Weights of a small mixture-of-experts language model, trained from scratch on English Wikipedia.
Experts: 32 experts in each of 11 layers, 160 tanh GELU neurons an expert, 3 picks a token, a softmax router.
Below are experts of layer 2 (counted from 0) of a mixture-of-experts language model. Rows are named router (the router's row for the expert), up (a neuron's input weights, with its number) and show model dimensions 160-239. Each number is 50 + 10 x the weight over its row's rms, rounded and kept within 0 to 99.
After each expert's rows: "comes after" lists some tokens at least twice as common just before its tokens as in all text; "gets" lists some tokens that make up at least twice as much of what it gets as of all text. This comes from a sample of Wikipedia text that the model never trained on. Tokens count by the router's weight.

# expert 0
router:50 59 42 43 48 49 69 57 65 45 34 66 54 54 42 37 68 25 53 46 68 38 61 38 54 67 53 50 47 48 56 62 28 57 42 33 46 50 57 59 52 43 60 54 46 59 47 52 49 35 51 47 18 57 57 39 58 32 66 54 57 37 39 39 50 67 46 56 28 55 68 51 65 37 61 37 49 43 73 42
up0:52 50 52 41 51 49 48 61 55 28 67 61 33 58 41 52 54 51 43 33 57 55 58 45 59 57 61 38 64 55 28 56 24 71 32 44 55 37 62 47 47 31 59 45 31 48 46 48 45 53 55 47 44 45 65 42 48 45 67 46 46 24 54 47 48 62 52 56 43 59 65 53 57 40 48 63 45 57 62 39
up1:44 53 52 38 38 56 39 37 41 31 53 59 62 54 43 62 52 44 54 39 59 51 40 39 48 46 39 40 50 35 66 49 51 61 53 63 51 60 47 58 54 51 58 30 51 46 30 58 47 49 59 43 45 40 58 43 36 48 65 41 26 53 61 41 41 50 43 10 39 50 53 58 44 59 56 48 45 57 48 50
up2:34 52 53 54 28 45 62 49 78 49 59 50 45 52 43 52 65 49 52 56 53 58 55 42 62 48 56 44 51 46 47 43 49 51 50 70 48 63 49 47 50 47 53 51 52 34 45 56 31 42 54 55 33 57 48 58 47 50 54 31 55 35 56 55 44 47 49 52 56 53 56 66 55 50 52 41 58 40 45 58
up3:54 56 48 38 42 59 57 35 56 63 66 46 63 48 35 52 44 65 57 77 50 49 65 50 42 63 56 48 62 55 54 44 52 59 47 34 65 59 54 58 32 54 52 62 42 72 52 46 35 39 35 50 48 68 49 53 36 48 57 50 51 42 69 45 27 56 42 45 59 52 61 45 87 47 37 42 34 37 47 41
up4:39 56 53 46 35 52 59 54 68 38 53 50 42 59 55 54 66 46 61 59 40 46 58 43 53 68 57 39 53 72 63 54 42 57 40 26 42 61 51 54 51 53 55 31 39 43 53 48 48 44 41 45 47 44 64 36 34 45 47 52 48 30 64 43 53 56 50 37 48 48 52 40 67 45 51 59 54 40 65 46
comes after: " |", "|", ";", ",", ":", " in"
gets: " ", " had", " has", " have", " New", " War"

# expert 14
router:60 46 39 42 48 63 78 50 60 54 39 59 61 65 35 50 40 18 63 48 58 46 49 38 51 73 59 50 62 49 55 32 39 56 45 43 56 50 56 54 56 50 50 61 50 65 44 46 57 46 56 52 22 63 65 58 40 39 59 57 38 43 47 39 53 64 49 53 41 50 60 43 47 30 47 41 49 41 68 44
up0:44 44 41 46 50 62 47 44 47 46 53 52 45 46 51 46 47 34 48 31 54 44 48 36 36 88 52 57 56 43 41 39 72 53 56 55 64 52 50 47 59 50 73 42 42 39 58 60 71 42 47 51 47 62 60 43 37 47 57 66 40 37 51 59 50 63 45 54 34 49 50 33 54 46 62 51 48 52 54 40
up1:40 64 23 45 64 55 69 45 53 44 52 55 51 68 51 60 53 34 48 57 60 28 46 46 37 61 45 44 55 49 62 80 58 61 63 39 56 58 47 50 68 56 58 37 54 29 34 38 74 39 39 35 44 63 52 51 45 53 57 67 45 45 52 58 49 68 47 58 48 46 51 38 49 48 53 54 55 58 41 59
up2:56 62 38 59 58 58 45 49 64 47 37 45 50 69 46 52 46 43 61 52 58 64 57 34 37 59 41 64 57 53 55 52 59 50 43 44 60 46 48 45 44 60 56 37 47 60 35 37 66 39 54 58 30 39 48 52 56 46 54 66 52 45 62 41 51 55 53 54 58 57 61 42 51 38 37 52 66 42 36 41
up3:42 48 30 49 44 47 61 64 45 56 57 54 50 69 41 45 58 67 49 57 45 57 38 54 56 71 44 36 56 35 20 59 44 62 48 53 57 46 50 54 46 59 58 61 48 68 37 34 30 39 57 58 61 51 54 51 47 38 48 46 46 54 65 56 42 39 43 42 51 68 64 43 54 51 53 48 41 61 45 50
up4:54 57 49 63 36 51 58 63 59 38 55 47 41 66 40 54 72 27 43 52 50 43 54 52 27 50 62 41 54 58 57 50 29 45 38 49 53 52 50 44 35 41 63 52 58 34 47 40 59 50 34 43 36 44 65 43 45 52 53 62 36 43 57 37 56 43 45 56 45 38 53 42 62 49 50 61 51 54 52 56
comes after: " of", " to", " in", " and", " as", " is"
gets: " the", " a", " was", " to", " is", "=="

# expert 15
router:48 75 50 56 32 46 64 42 45 53 53 67 63 62 30 38 63 40 46 45 77 42 45 45 60 62 59 44 47 54 62 51 49 65 45 47 45 43 42 56 41 44 45 52 47 52 33 44 38 50 48 53 39 58 66 57 48 34 44 51 53 47 47 60 54 55 50 54 44 65 46 39 59 34 52 47 52 44 63 47
up0:41 49 48 52 48 67 47 60 55 59 50 54 44 54 59 40 62 61 50 55 41 61 54 61 51 60 57 58 49 59 58 58 29 54 44 57 29 56 55 58 57 51 52 41 43 29 30 56 44 46 50 46 52 61 47 51 50 46 54 43 42 39 67 59 46 48 58 40 48 39 36 54 51 38 24 35 56 32 40 55
up1:32 54 39 54 56 54 53 49 67 38 52 39 45 73 41 67 54 51 53 40 59 58 51 51 55 30 45 61 56 50 60 54 49 67 58 46 48 47 60 45 34 46 64 31 31 64 39 40 41 50 67 28 52 31 57 58 64 50 51 42 40 53 51 53 45 48 61 40 33 51 54 62 74 59 60 70 27 40 40 53
up2:36 57 46 30 42 48 45 52 44 31 51 38 31 66 55 55 60 33 50 53 56 33 46 37 65 59 45 67 55 50 41 56 54 48 44 43 46 55 54 46 40 31 67 57 40 45 61 59 57 51 49 38 34 40 40 35 52 53 52 45 43 50 49 45 37 50 43 34 48 60 52 58 59 37 44 66 41 57 47 52
up3:39 51 60 26 48 66 62 33 55 44 59 62 47 63 44 40 46 57 56 41 43 37 51 56 51 58 40 44 53 56 45 49 58 63 54 52 48 39 43 50 59 53 52 53 56 58 44 39 40 41 45 47 55 72 56 56 61 45 47 55 53 41 69 45 58 51 45 31 49 55 46 51 54 43 50 49 56 51 40 44
up4:35 61 35 23 48 35 53 45 50 60 39 43 52 48 64 52 41 56 28 30 53 48 57 33 54 53 41 60 59 30 46 64 51 41 35 50 49 51 54 39 35 48 57 57 44 61 46 52 53 51 71 48 50 51 35 60 39 32 48 41 62 50 44 64 41 55 66 57 51 53 50 53 48 48 65 36 63 32 67 45
comes after: " the", " of", " a", " and", " is", " was"
gets: " the", " to", " a", " with", " first", " his"

# expert 29
router:42 57 32 66 47 50 64 53 70 61 60 60 68 57 46 33 71 43 39 50 73 38 52 45 59 65 62 57 47 39 60 46 48 43 35 46 53 62 39 59 49 48 59 42 44 46 54 39 38 43 59 32 48 64 57 51 36 40 52 41 48 47 47 54 46 61 56 53 49 61 68 38 45 41 57 44 50 49 51 30
up0:41 46 54 43 64 30 60 59 60 43 64 43 48 48 63 50 47 48 64 40 55 54 55 48 27 54 57 53 42 62 56 56 69 44 41 65 36 54 52 43 41 64 56 43 52 54 50 50 58 43 46 57 50 50 62 51 60 50 50 65 57 48 62 45 53 47 45 39 36 39 68 56 45 36 54 35 52 62 49 48
up1:44 56 52 67 46 45 48 58 56 61 55 35 57 39 55 51 62 44 69 59 62 48 39 53 40 46 47 48 47 43 64 48 28 51 37 31 30 34 49 57 37 56 34 43 43 63 38 53 43 42 52 59 53 55 59 66 63 45 40 37 56 53 63 48 49 75 51 38 38 56 36 49 56 51 59 46 39 28 60 41
up2:40 50 43 39 49 47 54 46 41 45 57 49 52 40 59 43 51 30 51 41 50 37 55 39 58 55 51 39 52 70 36 40 52 48 39 55 51 66 56 55 48 53 52 42 36 43 41 47 55 62 49 42 42 58 63 53 76 59 57 42 40 39 59 42 53 55 37 42 63 58 53 47 53 46 55 48 45 44 71 44
up3:35 59 49 59 60 70 37 55 42 50 48 47 65 43 62 46 55 62 51 54 51 42 41 34 69 46 45 40 63 54 35 51 44 45 56 51 57 57 48 48 46 56 74 33 30 48 51 39 51 62 73 62 38 40 58 44 51 35 50 31 58 37 51 50 47 47 53 44 49 49 59 51 71 56 54 30 52 47 40 42
up4:68 35 36 57 44 54 47 59 49 48 44 34 55 53 62 55 66 40 60 47 57 54 43 56 52 82 65 49 54 42 41 43 47 62 67 38 58 60 57 55 32 56 72 41 69 78 42 53 53 44 59 54 43 59 71 52 55 46 57 43 53 45 38 64 43 69 44 23 60 64 46 35 53 55 54 37 59 41 51 46
comes after: " of", " in", ".", "-", " on", " to"
gets: " the", ":", " The", "The", "=", " ="

# expert 20
router:45 62 30 47 47 47 74 54 46 49 43 53 69 52 32 59 48 36 55 55 70 40 53 35 42 59 56 46 56 49 53 39 31 51 51 41 50 66 65 54 50 50 55 52 41 51 37 49 51 39 58 45 17 46 56 39 58 35 56 42 50 40 55 60 42 72 59 53 31 77 84 55 67 26 51 53 51 49 49 35
up0:66 71 52 35 59 44 45 57 50 56 41 51 57 65 62 28 54 37 42 47 60 58 57 54 63 70 49 23 56 40 49 43 54 54 39 53 57 60 60 52 54 57 55 53 35 59 42 41 62 55 53 59 58 53 57 73 38 37 51 49 60 63 38 45 47 39 54 82 58 56 49 05 54 59 39 45 54 51 53 43
up1:57 70 59 30 30 54 50 55 56 33 51 46 44 56 29 53 49 46 62 52 72 55 42 38 50 63 61 55 58 52 50 47 40 48 47 51 77 65 41 46 41 44 42 39 61 46 42 56 54 60 57 48 47 49 43 57 47 42 50 54 58 44 50 55 51 56 65 51 49 46 36 52 43 43 46 40 52 42 39 50
up2:50 71 36 38 35 43 65 48 43 59 59 62 74 58 48 33 54 50 41 33 52 37 37 24 54 64 53 58 46 36 65 47 41 33 49 52 64 72 51 46 36 50 52 63 52 54 48 49 35 54 59 42 41 69 58 45 35 25 54 35 52 52 53 45 32 49 69 44 49 36 43 37 50 44 58 32 61 50 39 50
up3:55 56 55 39 58 42 46 48 59 42 61 42 60 49 47 45 48 35 49 51 72 34 59 42 50 68 48 41 47 38 31 46 38 60 25 31 76 68 46 56 49 46 58 44 54 71 41 48 41 44 48 51 38 48 67 82 56 43 43 50 52 48 50 55 42 55 42 57 56 49 48 40 38 76 21 49 52 34 52 43
up4:49 46 39 60 36 45 42 60 59 57 52 41 45 40 66 32 48 50 38 36 62 62 66 56 66 54 54 36 40 51 50 40 58 47 37 42 37 47 31 52 47 45 31 65 55 46 54 37 57 52 80 49 48 71 44 65 42 56 51 53 53 49 55 47 54 57 40 62 56 48 11 29 31 61 35 34 54 55 54 52
comes after: "\n", " Al", " non", " re", " Co", " co"
gets: "-", "–", "th", "d", "e", "st"

# expert 28
router:42 64 41 51 50 45 72 60 56 47 43 55 50 55 43 48 67 43 48 57 72 37 52 51 57 65 64 56 54 50 49 38 43 58 51 35 44 53 58 58 49 39 59 35 46 53 39 47 40 39 59 40 23 55 48 39 50 47 57 51 53 33 38 54 40 57 48 57 31 69 57 44 54 36 56 49 52 38 54 38
up0:44 50 54 68 68 51 57 55 28 46 35 40 46 48 63 44 46 33 51 47 60 36 63 62 37 50 54 52 50 54 60 42 58 53 55 70 46 36 46 45 62 32 52 73 58 48 56 42 79 51 52 51 42 48 52 57 54 52 68 60 40 52 58 39 48 50 63 78 49 57 53 59 49 38 60 38 39 48 62 49
up1:59 64 29 51 48 49 53 52 43 50 47 44 51 69 31 44 52 17 68 61 54 65 62 45 61 56 52 68 48 41 53 40 60 55 51 33 52 44 57 46 40 29 53 22 44 59 46 43 56 56 43 51 83 56 70 59 42 38 49 51 44 47 41 43 53 51 65 63 50 61 54 52 53 43 31 42 54 51 43 47
up2:48 44 36 47 51 49 52 47 53 39 61 39 35 58 59 58 54 44 48 62 27 52 39 49 65 40 53 55 47 56 39 40 25 61 54 27 43 42 51 52 35 41 51 16 61 56 55 50 55 51 36 49 41 40 57 68 36 56 51 57 58 61 57 51 59 53 43 62 54 53 53 31 48 66 41 54 56 47 48 46
up3:52 61 55 49 50 59 47 64 50 45 26 39 49 46 46 28 25 48 47 32 60 55 50 51 66 49 52 45 43 35 57 58 57 52 45 54 47 40 51 63 58 30 43 52 46 82 66 57 54 54 50 55 56 73 58 50 59 45 52 53 49 46 54 49 54 55 46 48 53 58 38 63 43 57 57 37 47 46 70 58
up4:57 50 42 63 59 52 43 47 34 43 40 37 38 53 48 40 58 43 70 51 41 49 49 48 51 49 55 52 46 63 39 41 57 52 51 61 44 49 52 52 51 54 45 41 45 57 42 53 52 45 50 58 67 47 62 71 31 51 49 53 45 55 46 51 50 42 49 42 64 49 58 57 52 62 50 34 48 71 40 49
comes after: " |", "|", "N", " May", " November", " April"
gets: " ", ",", "-", ":", " &", "/"